config.toml
d_expert = 32
n_groups = 4
n_head = 3
warmup_steps = 299
steps = 6717
Below are experts of layer 8 (counted from 0) of a mixture-of-experts language model. Rows are named router (the router's row for the expert), down (a neuron's output weights, with its number) and show model dimensions 0-255. Each number is 128 + 24 x the weight over its row's rms, rounded and kept within 0 to 255. Numbers have three digits each.
After each expert's rows: "raises" lists some tokens whose logits its average output raises strongly, later layers aside. This comes from a sample of Wikipedia text that the model never trained on.

# expert 166
router:179128107105123135177166138106152098119151154104096105103152108108087166117155119149166163144140110137104115123111140122164161121138089181152096111161138136119147154160089147132130182122134115127136113109105156156138108142107130155128133106126081087095108117120107098127132128162101134141111113161093094134167177117120110159129124093128133151140109089115106138180102111123129125146091142093104087105094138166118111153111122130134102106077110088167154130166171129142153132145133126120093133177136090123147122122130131161117168143147135140153157111151124091102161149139129149127143140104121161109129131143102115145080121157133092128102150151147076140108166163129146157127124100159100153088119101127145142143143099161089074122147149142108123139123115099162100160134134104
down0:129098132113139162113081178111119141101116084155114065131123102128135148098118127107106158145176101115144153110129160117156175134095119127153131130119136140092122118067141131111118092124098098096121166116097128119140149142175137125178140124123175118119121152130124124132112150099155170099170139145142169088156141118146137098092135115130116161152121094157139144151115163140133134146135182112154129100127127139125158096124137162112081111186055113104149176103131104133085096103097103114152147140131142109116111155080178107117168147164148130092148124111152090162142138090151092096115121105135135125125141119082134124142112136117108111115104125115167105138151157150109109157117165142171157124134098161135133150139102111145117153127122156140156115104136110106137121137134128
down1:112137147139128140164129114101118128095126132118173080132137111133141146146147122150111141110099163151133167143128137099119148174173122135171136123171133095138166117131104133164146149139117138105139105128087170138145120123141155086146149149141178087145096133061083148146144170100150144103112133139174105130151131115137129128206139073128117105112163128115148137139105187132147088113140108134133133130102090114127119092150155139125113137141105102109115117113114122095103137154110123108145120122107100124103137132120117116089087151110102139096168088095137168137117129184138132109079142140145118121120118142130092105124127158064115171131115113086175123136177142113128074120113118200121172112103122150117124124116108130149131130139151134106088164122149116120138126138119105
down2:132141133158129175135158097085119141124124144138102118159129140105116084112120129100145120168123162099140144094091158156115145088128151120120120116137155192113080095107133105151088170146157093135152131140128115130120119128123131124106116129143139124136143130119082153127132144125125129107166079116122172135095136088072147136167121188165113144133141068146108136124058128143137063098181162124116108162137152111129148128122084109139114117130080122130106104153149124093151165141154098132133112139089129122126142151129095115123117122109132157148055141097113127131131119122110114131137133158145084103161143108089138114163095156158080144169126150152141130108131161137160154106177171156134130119127142119106154093123156141136117127136145096101112136168126130140132140116143129
down3:132161158166138126130186106098137102093077128126150114126112124147102163099203127085120118080186140168112131145116152105120124123119115131121090111130127113142126140103140077158146109143141164151106130056129126147129118172129131124121113147152118080131119172087080128074073101152116172095131108132115147134149150077112156158102084109159136170115160122126132173160103140154103134086058171134152130163139127134137153144132154114138125159133120146138156144148116125095120112116117146151163059132147160142113137142120143123147128140151130110102128093145102145105126124127118138133143112124138127131117126139126085156100088120127110169137146133159116103151088118115150129161121166119117108150161145123132113151138137135121081122132111119131152133122144098110138112115148143
down4:135096145119185137099148122146116077060097101139127113134104127156123136092164123109112082117161153137137153141136123141150105141131132123149102147137110107116117171108110126124131076129159129131134136080138101127125141129115110135116145138165131140103131123145139122087100114128061154109148115125127171107164190112113110150075070116115148149175143099104120166150126119153100143086113174132137163186124142141129174136135112140167120173164137139114125129121116089122138128103125138178132085149167138112142130152123115123145138119138099101128131098153111114118138095127133125141146113130159148134113136112098134105149149113127128145155158123180143134152090111111144146115149166089146117143143155133117106140145104158110102128111070126097130091122133097160170053101157115
down5:129146121163151116155157129118129117127115147084121100104142112137102129131168155130146134106120115193119139117129126130101108141141148171138134125137094135097168137139089130154179150168129130131118122097123165151095164135161141103160125120102140100123100134115140123174110105136147093124148087134105117155165119170108115117161163098082128113139128136155138147157130112125140098096145086102106124077097059129091100092106145134087100130101138138155107123113154156117117063191103122103126158178108115123141106091138104126136137133123140125146149078175125160116141114118098135140146123142170156132147106107110130182113176122107076085170085143108150144086138175138130133124112100156112097099097137121133119128112129142154155113120148122156151132156125125128131138111139141
down6:093116098144140144125148126128136155155130158146106107161118135153141140193146130123143108127142156122112129106115157116103152093092134125145124094118116138104164126148122152061115096116101115135138136172112151101151150129126103127109119130063155178150119153144142087069161117094163118142161177094150122155104152133137172196121126140141120078153132123130136142135156105206085105145109152180116143087128126128142129112082130120123099102158114144159134133152150112108092116152132107111154122160105145116094164138146159143103117080143091129123135151122164111134155125153117099178154122126140114133115111158115127103119121133119134106092127122120131140159085122133100087131099104114115117150119092131115105147152111126139142134113110170109122156112123091139096106146117194
down7:155112056171174138106109151135167156134124119150151125131082116142155160114135099085128085174176133112115150153135128149131172101115167113115137178099185139100108132139149114095158126101128087105128125128142119122148138117123130138156077122119174154109122114084127138124160122086121120126109116111142173117095087093118122105175128112173182131175099127137151163118109090104137133100133160127116150168139139113118110137124090119116136143138111114139112117103115120103091144115150136141170143147107141141107113123155150074100074104126096131154117171097151150145095068103107119140154131132164085107144162113132145116127134146131162136113104150091126114149163154134107126162114125113127124136136120126134105108132096138151138117114115178112138136131166129166087130129145111
raises: "ti", "sa", "to"

# expert 170
router:128145121193081100110118121136142138117121137115116155162180149112108152152142137082137114150149128071155152136105129120094160172120134113127115112145158125172189157157148125123113138161097097090141087127169150164104128092163132113151146118110076115146138124105152162108150150120116139132112113170126107124150090111100135112146126134098126148117109139127102162137103096179147136107121127111128088110148108120101112109138083106082107122137112144142129112132174160117130141091125125150090131096095103173110142120141124091116132117115108158160126116123104098163155133112115155135071090121128136141127121096157160133094096110169110157111171122140122134104144125144106151084081140158140177122120101107143144104149117146158146110155145086162117134142174148163149127122119096
down0:121138114174142145138158106140140125149132110163120139115138097125160172136133079151076151131144148168123127084133127129165116131147156129154140115127167119035115123123167145106183089123153092142086127179123122122141134148091075133142094149141155144167149139092149142110125109088104116142121128096120127129096150085135119162124134122120124164111160134117173142113069115130146119118101108130103137128099115129158100103119149099152178126133081105169094107148120099118137139092203142161162121158077112105092146135124142126106135147128157098133154121155106141115127103105136149155125122107149131117128120133132116127116132090144127142139121156153115097146148144140116126131139149132133106122137160138128143120125128131159086120100134128104134089072094150088099079101168138
down1:132115138154084131113149118168134108115157134100101118152116092090185095123098135173097128144148075145081153154144105110128096137124144140191128128101117070124142177152093128130136139158158107133149095120063129145142139144121143169138144140138165123094130087147114097171104127100128114129172092119124148090108142143168152136103135113110101128127119093146156137136137153128100136182110106105073139126141133132143126134171116142091094143154151122130162122136109114121118116126110076107124129093157144087141144148151118125136140104117097112102151123148146115117171111128118133192141114126129123149101125133110125162122117142064105136159106122127125144112130147137193132169153127151113126108145157131159108147146135175121146096123092089131107168106143131132092128094115143
down2:100151138102138092151112152136147133141147109111122146120123152120123122120115174145156136154104114162117135129165125124121162127102145146108118140141101093153101111060101124138104116105109158129165136133135187140078108139125163097105150140137108115109156102147109184128136118136105111122124143144142130113154127160144187151104118124129077107142143138147141120142141140131114092121156107120121164094163151120132140116135138129169161124097149107167153165153134141096124103123095105118127132153152105112123113074126102172139119163142096101085176126120125137165116179126151160192115087128114123139114151087119138175122109127116120126126152114107173171118097138160124127122130122145110092171114160148101110130092117114103117100148173104148095162133096066106078105103089115
down3:105135116101100140077109131125127148154178105114126113123107114106106107139131124144191149120147081136076180166133130113122184156155104127136158130116164128159103142118145133129141066170143123144122142092121130080092129112136111113127112110118078121142114080173126110138158084126113140117104148102131092137140113137093084165160119136096112131137112104161110123114164131135097127155125118146141142072084087121180133145123116130139152107081120114101140154132119155150102162200116118109172174109156165089142123119152132144132126163155141166145140126143159080123136142143126108155096128103141100092109102134163152139106120138134109128132118139144128136148113105145164079149150130130082135091139130147155154126154148144126140135092159144162110126102101131122133143150118134
down4:153115119075143150172123148130148105106089148148152130131138157123116192155135122107117128082134140119092106143131117122200148147141093111124133138121117087110130126141162151128097115120127111093088141137128109171131105119134139132115096151160147156103142174126096069130067184138105167105112068124147137122114162104139115142134088173108156121094132130100130106129136136141108176087113120112133149131171136132097149138105113143132077134154097157105128169117132140122095128125131122127142105089121140150131136153064122100117126109149148143118148117079174130114074156136130106131110145097126084114114137140150117109130174149117110093130135178125128126131115166099140164134139146132165135139157144155119162106168091142122122107139094124147113118127114167176141158134126122
down5:094159135121103113174121145141131113123174121128121160104162130084109109168094153104183103113122105130107139111133128117146119130180110099125088092112143087132144106150104124112118110143133128144140113088106127162130126126113141105155139098153128129139110143139138143114158153134105180117121166163124106172143121095131123145109134119142070184159121084155120120181133126151112119138129101109121129099121103090137090093149118148123165119105141147128107174134128139112117117148116137095135162126155116118116118149089170102132137134107155122110093119142117107155132133106152164198126054146107135136146072109136141169115123121092111133123095165190140149101097103154106116102156163146127149115096134118153118104120152165158153121168135126123109175151143112143136075123118100
down6:125160117146102130129129137120111054132159171122114130080109110142142145143135142155143144108124098148128128061101133154131165138099162111113103103109171134144178120138125112142116088162147127114166083114132120173119141136134133130133156100148123164148151133120117141138122157174129137127084105113146173122098143129135135114113127098143142137123106131159110100087127087153093120150108144159129128123141135135099105170098122135104130100094139082127101132114144115136129135158106083116128161061132114091142133136132146140181149128130140123146144104146163127197126143097104140155133100109159106117083103104143138161109075117064136178179123104125149146097117134160160152135134116145120130162144114109122110116140137138121093141077147111135119186113148130134124123147079094
down7:088097122118112130121131158172132101146121140138117086151163123104152142112107138105109114104173124159118105135131131128159094134144099147149106115148121111070177139131125125133160090146145151162106124139119140137130121141142155118133126080141157096111136102154155151133092114114116107100103112118152111071127141153078105098156144158088100082127137152111147115174153140163137132085122120083136156163147129091102141101170139129152175162181142170101153146108091141092123098180119174124137156126131122148105113113083117112130083165131149119110144106136127119096148151181130173134121126130137101139099118109164157128131136110134123100161099171162133110091099107150105102120119137131161150121139145153087088120098153132165131093113094131136118135129162164147124104122129113
raises: "ative", "ous", "ation"

# expert 108
router:165116146157139125110153108087134125153139128189080155098171126164133165133155130110098120097163109121118138159133117158115075137109128117161102105105081086137128107117132153131127140079148093147137166126148115075122132138125122128117120078126137114111137102123138098126109106161094111140172156080169108147106116100123102103110096166145152132131136137125151157168108154126133081145162149100170162123105130129112151113121087079160108153117138098080151101159107172109136089142101159131093120132115107126103121167119107142128124101119112109107152172130135153119145177100151113149142117155128160127110137118149168144139131116163113099121161148111133158114129142132137172095103182107102122110126075134096140119101132135105143134141114087152159130167159128119096124122127109
down0:120115194166144144109146145092116081139146127100139116146171111176108131136159095134148127112103106120143164152152122129115129139169083147114133163133137124157125079141145111119116138133130158137135160129152136146113147122140137202114104104155113117129087057134127126115139148093116144114084107133139133173123128128100123109173129138111117152112133083099140148116140172131136102122120093155111116109149080127170144152106140083105098135156121146122117165165085126195163104118125122130134159129133150107138123116143150131119118144162176107158097147119139061116139129148138127101055147127097108169130120140127132100119122120152139120089105112149134059120135160110163152143126117103146151133155143140124158115128117093068099130114135101128110128105128141133115114138086135
down1:131134107144084126135147088145145142152116091118148149168108149153095132145127141146165136105154142159132070111118172138118120129129164106151119123132182082139116097135149137115117096146107103111085091138176108120149152148159124140111131115121122131144122101119124146100116158131145137120076126158130135142126123095126206102155096161139169123167125117137075123111138090128141160165130169104127121127050123122127133095165133124106137146121140110159134105141115137104148127141102141114118112135126116172116149146112122102154104086124124135159129079144081130134161114131100107164159102091129113122129080124087115118113128123126132062121120144124137140101148134113140131102153114107116116096162167152120081172102112143162128151139172131134136194181124127124097146110146155
down2:141076172124141098143160179104112117157158123110134096132132129122135110137167127140117135183116142146112134125130112120101119123164129177099118135152129103166103074162140099130109132134153139147155166068123143157121147158134138231136146113180098154143085119153150147108104152140095167121074111140109150097124154083108147131153090100135105149106095075116098162130145137136114095118145095154146139116121143146136128104151169131098136114168137154101098152133081157126149107106120110111144103137127101125111107100132106161117113138120181132134147093158105134098116158130131144094103117155121102118130142141134112133123121128133126123080134112081139110157162106126130079159134099127115138135132153124143099119124151103091134118131142094126163131129146120116144123119070147
down3:092144113135144149129104076155118148134110128137123107172132158176129140131071124094081146139115155149119111147139178116113096120138125146139099098125135122125120113122178133129118075142157063152137084099126128143144127121103164102116150111126134078136128112142114147098138167156123137116091102149154114151136132099110120145147130150132082132133133143140126158129105135112154125163134169134135155127118154122155133120136121133121118177151091075140176098133108114164052153120119116158098119132151113163120149136140087146137078130139107069103109114119126137114121079101123142145168088127130110176089141128139099153107138149149149079150113132152114148135140102110149152151115168061138167140163133120116116125098167132124129114098109127125122186128134105158129137111168126
down4:147132156162130141129147140148142095138124082133108151157180130142123094138150128132098129127132141149072125067149070096094100183120108117109106149108114162097147127115185131178124077115117127122141111137162097097104102094129127140171143100162116116164142072172098098126163120122128140088150122128125128129142128142076134113131149132103082090145176124103100140170119131150116133164141151122175122156129139123097126115176122130107126139142135094149131113132103116126113093130149149139114110133160134111153151137139128126116095158178124119170107127130121132114136099112119114144133096122119153143070118150131126122126118106137106132148150121186148105130149165102118190129105159085121165113121142131081100098115135120120151089161126123127164171139113142146158140165119117
down5:126099133128077125135113070124135158145125154122102134159118158130137120123138138172177106134153097123098162101153129109101128140106113110144113118112154118113104102112137149161094119107115119115130114083135108133135154115156157147110158114150164099138099128166100166149137174158143074110070115143169151123103122106101155151093127092120120132188119128116051131160117137121165128107157106130118146111105131134102149078132118149106144118141150161147128149126104105114107153144111155143119133127111141136165127132096105121126148125177090136119080108106118148109176109128136104167147119122155128097094106146107107106171148141113104122136106120116143135130151122129128139097146181126146124128123174153076106149082137148135113153137185129161126195141134126122147112112196130
down6:126117151154172155119128119131142091076112126122126129146113129099140105097160117122139129137153128153207156115131098098146115146145126131134113114121156136095121104125159111091144127133130128146123134145146100128091143121100140074176088140125141137093122141099088107128096099121134146085153168090140111122135128101143118122161106160147111102138127090118117138124182115153117169140151139159154084165093119115114120110135113113137140146119103104128132093158169123124119121133111163099144115101137145120125139095158159099158136164099168151112140148107147099132150134136171101193150115134133204132107140113130105145114136097099128091113146140126108088120176130138111114192163121134133170179155150154121161131130103131114091122086107123092163153104149113126129068115110114
down7:110115124129117119117117067151121135123107124141118116189144161148125125124073117080097121113168148130126123105128145117129122131120147111146114089117143131119143124107131161192121098146076131112108105125144085154111120116158144111126154134092133076125180098115111160124126172151124092117101120153155165148113141120144159145112098120120129119132157110135093125178095130128169123146155126139111147128112125087139127080163116202090149158096153132177115125094149121128119107133065124165109108125128098154141113146092099124111151116172076092097130083132128135145164102111153140158158108118147122155090131143117136121131121126138135103167123128120130167122181098122155108126128180113166108118122173136108136151092130111127129142135154129151151177134137097154142128092156138
raises: "at", "ating", "\n", "in"

# expert 86
router:090129145156132119135138167118131099165139134136145126130149169119112143134158126143119098091156121138098133104160111107149114133112096119084094142105162134172105092111104139127114123133107120113154161116161127131155143130130134124089147116139126105133112079119109156104096082149157117157093120133162134130162172140140101120146095118115150117111116162112173118170108135111108126139130109105139107149141119113117105154103108114104119111079133110114137117148086130159159127101111150083090145133180130166122097083118113097121105183154138162092098137172145133131117144156145139133098102171146095142107144116134118101141184127125177129081165086112106139149132133165087180121142131129110154180140094102142134138109146147112155121151121136077088150172171100114166115124099111
down0:141095131166165152134120095139114076151133096105143103132134137135119159114129163102131118142099128080160108164119162130162112188104144105108158142102134121142104115130118144093123106165156096102119134082171111120165148127165101134107142116154136142128173132121075110144110142110127193113150116126104145136104105120104149111083151117126110116143098128089111096139122177142150132121136116158167136077174117155179083140129109116101160176121151138127139103121125099146120128109138115152109084117158135125116139143100120134123121109180136134137116183132139079114172131121109137139146082097099123162106163166162109093149187151119134115137125121145132136149121092123124152119132150101097127167145131117161133104088073139104139146120122115155122143106137103139122102100160118
down1:161152151126125137141145136144136102118162094120127118159113125149145178132096097120119150132109115123091144136138097154158142177132083131151163093123129109099081113146104139113121126129123102097084119127121133135135131094182113165146133139107132105108117072131102105159097184103113117095132114109134127095127146111071145073133126124120123140133130169117081153127155085149104107111142090119132161109177154113156121146105162162107155173115153126112111143116122099162121128108123157138067143126170133129129186094112119126168141137139167149148138137131125101170132129090180165102092160138132142096149099110100144112120170158163133135123132110159113083126112134140084137131126123125103148133157120139149091139160116135116106113130130105145114104165112185135158096161106138
down2:135133140125180142149151115090119137101128147171151108138135160100131104127114115112123128164116111133132108120169122133081090121122132145115112146119111117135122099097157145137122114127106127104102153153135136103137127154117144145116132177110067131102101120116136140123172115138114136121142146154171102105129128124139139122114190118140117143072100115181144129131165147101133147110122148110113126162070129114156099143103143126131115130111082132135138130076135157111146077165100115132116093152129153100098154113124199071093114161116101117132150128137161104095158102112191100140126068101138139165139146171147135127130159150150115096138156094092136103095129098170109119137141143143133156173101180116109144156128140134114095160143129127167111125118140105136168110090089140
down3:137116115094138118126115116114107067079111111120109145129144135152106136130109132121095072126125145116121160146121123190130140134153136114095146106121153123101130140097130117112138110122151140150142112114141121158142154119176140139164159147121133108096105173105123135135118162119087120094157133174126106130102156103105125162121149133106140099136160153089125136081130146122090132103130109135145136140117181152103136157125111168117081140177129156103143088151154127114119122140131150174130103138159094171128130124199134123096136132127091129162161156149057100103158125104120109153100159099102115155134115100131146149141147085124114103134112177111172153128142108125129126134150134084134115178093182136154095085121167118110140124150135123101149144169102102125163105094142108
down4:107146150161133158136129086155151122119111151097108133108126108108128111158114104064116147149109157158149095129133135126067132113140132153105132095157158147110084134159126144148125117178107134125085120171137127181143156127150123136114113145136160125143127154142119162130122095112173061128116088152120113131127181140145146102137161149136146125113108125136121149131090106105152106124132144118112123100141142113124092178131119138096086110122147105144130106148103108130146170098146146117128124082102118059132139132149120136099107129138156135120181135131086104160179144096096161135126130100115164122116156144136132103168126123116119124150115147136111141148127108107177156130135105119139106112145095100200149149147084132157131145146133124096092142136075147090142054130139118
down5:106097106142070142120103107114100132139171127099138106112134116148120138139153112143117119124093114113114125136101138117102135108108148095162172137087157136194129145154124127114125110120115112145122130146118133131124144119136159146098109136131095133124074126116117182108119146122140129107169109112154123114144109181158124154134172085102122120185157055119102120123144156140127112136121128161170110088123125147091072130112121161142164114076090151136094164116136113171147110091139131140165139148122162157112106123142145162145138112116115123136137098121162137126172136147076135168109114123132131104103098128155075172172119150118110119086177115135115114130143099165146108134121143150114128094182147130111124076119149118111165136103132135144133125141154138195152113106139115
down6:187124102125125121139161117135112139130188121134105153155095141127109138123116183154086104127133095126160161143166127145179123161103112113130123144116122104128164133141129136164088104114126103115164120128146131097114148113141091155147109143145146105137112138161153099128116085134153119125118174191107128119144119125137117110156110095134162131167103134150143137127130185131124140109065111110099131182104121133152173133117108123110136153155139119121119085105127145104136128160112121104158139118139081114112098102126123109123103164098159152138069138117130081140151160099120044129106176098123126114097132097094141097109103107080128128145129080146149137144111102162099133152154147141164108182120112123195138111130123130137123162110141146104136127136114128099132130127147133
down7:138089122142144117137149149122143139107149138128148128115122107143114089152162150187137122149116138122108126136124100180121186123141147118110117133102099124135093123079121115127117078106135154110149169123127131056122097125145084141112161140137118125112137143122124162141165129178089125103138110124135123113123119136153127115117092126100145103104102101109103106160078120091105107214177153115147117132142121117126134109109092137147108199130096145118166140120144148079118137136125124108175115141137121108084139125105139141097130127128105107091101147111128143150133173072129102137138101079117159140127110151148117150146139130129133158112164160139152149157130088175134150153136113162148128113118157101114155107179118167108135113113138144126120119113134122095133094122196085
raises: "m", "iv", "ne", "al"

# expert 35
router:110127126135150133148115180069139102110164173125104116150154167120132126157176140126097117098158113147089142141089113115157104118107120111153144158150139086091140142142127151135092108108148133132163115148167168099158151115149075115120148107155084151153106102085153173090129113120097113136153137159145144161139121129141140099095169096115106089080164134162127168120140098130128112111118107125133170143099131088163125116106119113132164147125126122126115075167126113131121106114101151175181143139139167095083116126109118159112092130106135106127131148125125100089084174118147133174150138152126097080151134131096129098115103108118135102123118117116105118154118102155117133134096100143118166113102104131097107142145124161135161090141134142113107135125101125135109166128130163
down0:100180161114068165137094127138086107136145104123122121144147167120155122165143170130126136110139144140119127125142124070144124168095136112124118169079152118127170130118095120147094115115132165098113122119186127108138155140147153129144155116116170100141100135148131125129122157136124099118174135150135101153124137154140128187077103094059086114117107110118140118129111142137139149127101112067127142091112129132129107119116159105132128118146114182091128141130128137114151080082123137104128101135135147134141105142158132107098116132151084106089145113143109155147134141191113118148163163103139160129133102105121173170122143135172125175115112086115166114131109154144126095195132098132129132116120099109173129118159115125101137150132162128115126126098096109115111126124142115
down1:104120120145085135117113117146127064103158145123115097153126126119123148114126168171111129120120157160094125111137135093129154127066163150134155104078163138125105143123118151136125110163145132072125123159136143112128101116131132115134149116176128094149130121169121165153175146109146165108092110173133081132187134121175168120104151114124128103130118125136137134158118125156097069137069112093119135122121135130126136066092119131143096162154135163139147128145132162131088092101091156120139131143134130114114121130121135162149140095124102102118117139143165153137124127112138120161147170074131111151115129101146153139123154100107067150169110153104153152111107167148104113131156113126084129133082136128153145164137113074102116118120121164142100124137109130137124114174129103
down2:157119136136105126125090177142089129103149152135127155125149157126117107122116114110146161128129119097123098151133128111131125140148129142093123119108101146156177140118132163140116154122115081119135155104130102085143175113151126154157156189137100148117120125133103167139151135153144131117140094116147119141151099113131106151127116150116177110119101145103109107136098117124182086139111150115133129184171105132116151118110105102140105161099157153124126124126117139125168168122109082144140096112102204088131165127124057142162119131111121118140116153090123144095102128134146180104126167122122132155114137127118145077076140130124141154138152141096123166098137067131152137101173128109120134111130123128154112070120132136134138077091088151093111108120114151130157180125124101
down3:112132155147145099113061149086094088122127103085114140137135144140136107143099142082129144129156122157162066105165145165126129144123181103158130093138090157174132110138148143107125162129130145131151140115094129116146134096152120170102145111169129119138110133170101109115129118133124145113115156086097108096116094142115113133130154154150126059128141086134164088157177157162170074093155156137140115087111154097124131111116150139147139114119124108144156141180128119129129123092078148175147088110162133118124108145143157152144125155158136143125148156138113118118143152153106113109135133134089120114153137136082101089120109129148161066119135125090104127139127125125135126115144129148122117105159126110119088141108158107117137110127142171126135062171129134135145119147126139
down4:129134128132099149170075104106173110189144139094155133142130132124102159133133135128176133120140108103143117127107146112115124152164095110109090150148180158133132102108126112128129118175117092117103163160136172135113134148116123094121113114147120135127140101136119099101119139127165142141131099127156157112132154106114120161108113090159127117123109079158093103096128129133131145140123178115136098151150135165135090155136128104126109117109057113175140125117154143201152107146136096147176125120162130143078119145116132136136105099118114136085152125142116112125136142126091106099169144159138113154093169173110147149087123142142111176125129099093117117138154126172136113085105126105113116107198128153131109127107082147133158097114128121136149093125102141137106121183127119
down5:105130135130113125148124154108140130134153108151098169118121121133129124091159116102134139137129120108107086107187136117121181125131176078151098134129136127150122136122151162105120096137121062122108159111114150136137112117125085149117119126120136140151174155156127099141138111121122163110108127156123112119142099087167119171131094160147184111177143130121104082107161114147124115138137103180177131078156130135121121150142129123131130132089138114130102144146121079130141144136121141115152102105120136154115132140114127152139092143088200137128117133109086105132157125159089125121165140113077103130110110129119114094119121134109154109157174122112172175110127106155102108140199120079137117152128141167110146161088101093123092149128130102139144147155180096127122118157135096
down6:128149157116103132159094126149155131134152131113142146104165136131146136102143146113124119108175150136167152151105153063110102138129121113167143154155188150136134132113133096120137120172151135098135182122134148137124140094169141119091143124093159119144163157129173149127126137160111096111154101125172132170159130133138136133104157076105146140092147122136116102126101148108134178145144159118147123150146107090107110180135135129154094146089126117124115117128129139100142084052129100141140156117106145128153110153108161106115120116087105125083121125134110084126104160134119123132201136109134101145113111136104104166149146135158123129080129074133115129120112122095108130185113118146086098112137122122159137116117151154092155094100082097148098132138124105105133123105125098
down7:146155131143112136094128095141134185131126141128129115140129120097094164159151123144139131134151112077120166105107089126130144142155138143097133132150140106181149157123159084145116140138092127103120116058125103143084092108133159138129106156102117148125169112130086135091124118121189143128104142139138113085125186142117172154151133129165094132127141111135135129120099115152131151131071116113089110113153135124113152150153134184139143134123132146155150109135088145122130167131158102152100150122109104132138114168160103152155100154146169143099115134142126136143123144118116120117097138151121155111136137086077126135110115147095141142105112097122140109119126118167079135129102106114122077095111123127145158114124087118146117127140184090132151089143142194095113080163116086
raises: "ed", "y", "ay", "ell"

# expert 49
router:128123144118175143132163137099082104082122139094151111096161131161081150163101120143106095081123085133109115105134166100141082117092095143167127135101122143162123139109117145127123116152105134112111137156160172116157175130069160131158113092148124133135132141184103134178108137103104133178112142114170116147155127143128143107153151130143152140114098098120119161143152106149102165154112112090136168111116181091144106136094135105163157107091163147101146105144090093126075135101117144097110152172142136095108146102109159174124088129136108151151114139136117124152120170152135116117129124095107144135153114103137109111114134137122151156109115115121122143120117132129092170142082120101112137135102141130153112117106163146132170119139110114104126167163126120129104157123150101
down0:118125113117104132128119167153126104145138168125132182149070142112128187143098117106163117139155145130141133138159121126144090132103128150092107113123082114075158104134140101181121126079121123090158113130136114132147122108081148116134155125117144131157103147127121156096147125144093139103095112150131139136152107145090138122128143144137105113154108086120121105098119135134122128140123144136134081139107156116105092144164145166122112088157143096126144130150127127118100155125102104109150140097114120154157075128182110116129138105136066133087129128086132113113179112153119143121105106147177169172079136156113152142143181106165155125130112154176149174129142138104138134092143102143115154094095154137134159137121125165099141096119127127158166129136079152158100117161097135
down1:125122089124103150129111159109126153129158093104117142134187120155104155118110150142190147116181162128126139119122124076086130193098164170132092126116123147146113130121139102145151126093116162112132150167112086118130110101189108160136109161148138110119079085113140121082170118165100094115104115131087130076104118107128176133106169123117129131122117137185137133133106146161137095152111146110127127101088133114128136126126118174122137156108144129124137175098196171129139147134146109149130120136164114109137086124145152178166127127111156125112123115110174159137155154149118089122140089114119122109099132133119138105094124120110139115111102119105144142129148128121106121124111134120094134099118122126090139118175123121098104137175088146142146131097122166144111150146147113
down2:081134110117129154168121109133125137150115092158127167158141109096128174120118124142157115128113093130115149130106106149150090117162111120118095148106132149130121120134095121120153118159160150129115114116158141083143137130182125129088143167067128142131119109128108121101109093124138110133126131134120131106138133128119153122127094136150148113128147122127125159057182164174137180082148143113138117122136098150124124124138142146139124101137135143106140099126118095129150132062175126098114168142137138172130104144143098098078161056118142121136135135123142183133126077129086127108146166091158120127101141106118124117158127155170088130118112119137129123134154171094178167151133095147133133131172141089098101083149165102129162119162155105165129130114121094128129159107114127
down3:121146100174136157149133127094152143198133132151121120120125097172150121136117145108168155130146123133113088109116120137152140085138131189122134135104099139116116155081140157157108159118105098103163097152138155143125136142165124110132125124134133120138110150130114128125140142130138148106141133127113082159103098139133134181134112080075122142115116123158109140135098183146182098090146136135133120148124120113115096117080112097136168126066126152149108076125109182137158138116142090115114107131101140125121140150159122103145193136095138125116117170145181112090135105116149137151127074103147113111092137111123090129157092125100110104112073126134119097128133080135142102128120131162073138155174148118116171159138115154112134144124174140126124115131128137095133147114124142
down4:141138111103106136109120139142121142082129119162135127124106151124133136136113173104164111138148156151091125104126129108185140107133121142118074083145116109085146107143155130125148170129151184102113128094139131103115056105102134084102115140155138114098130113135136100125142084162102173128127143090115148180177162179130112132150125106105110109140062123126163134109131107157145125144135116080096111154144125162125115132077134119132160127143101118151096118101143132152155149173135154117160126106152125124174137135167124108117121113094116103141143153129125114115175127135114108148107128155149100157090141104132138143121084112135103118094120128154123110084113152084125074132131120137109172147138181160127155135119123085108110157129116130137139151102155139137156125173088161
down5:098143125142120099131081128078148163142139122097135104125145151139125109128144118122194148113133129146131121125143142141126145122153154108111104129170163143144127142109129112098130112103093149172102111100149135092145115113131102165123188189141113115079064121116140149095115107158124092122121119137106125132074136113098120157117173112125104103177137141166145145104171135150110108166105134117126139088110128139181147152145100178137134132080149080141134164117111078140170104133119144148117135154159132114102117124099158124117122114123149106135176101129192158155146155109123133129118096135135123120126179148108124148110133122160102094118117090124132138088123108126147160136107140144148096107097076141128137151139130096143128125179097118150098128113125118106117191128104101
down6:135120102124090159140071128123157157136159163134178113144115147159129119152104099151127157169131104110140121137128148116110116110086153159120093116109104163132116101109104131088158116123104114106082128106151180114135136189136137121114152144141116155104171156151115149104108117125132110128139098155126159154122136095120133176097129125117120165125103142176123145120104113130124136137116176177101194106171132090146114157078131135105132098107182140089115138145139102123126130134157115132123068112142058105108128110108127170104093166125157128108129127091118125161144138106113135115178116129092109114124135138114112132107105153176141170122101126113135155122112117115128144143139133158123122147098144137159140165136086160142123126097102121116151137142077093107158106113150167
down7:093120111099153129147128102155149111135188169148134150127109154138117120130114141141116126132101127108137134159132178164095127160122119111129122118113136100094113163122101113120122081141198115117190141156157151099109133132139120097136126177139151179136117137136121138132141100149113147098140143149164133154126141134130102159120151081100111109129154136147134154130139125155056141122105117129130106142130122121102124104113129123131110165112114144133154122079181100151170149115129104081096078209116133118072164158150117144103126092111079109183140110124103120100158108083115148109147117131169137106086089144125121151117097119101131108151142136120115179130100090146146128122147117120145122113102134104142127112137121133135160120162095135120158139085107111127177118102149110
raises: "art", "ar", "ack"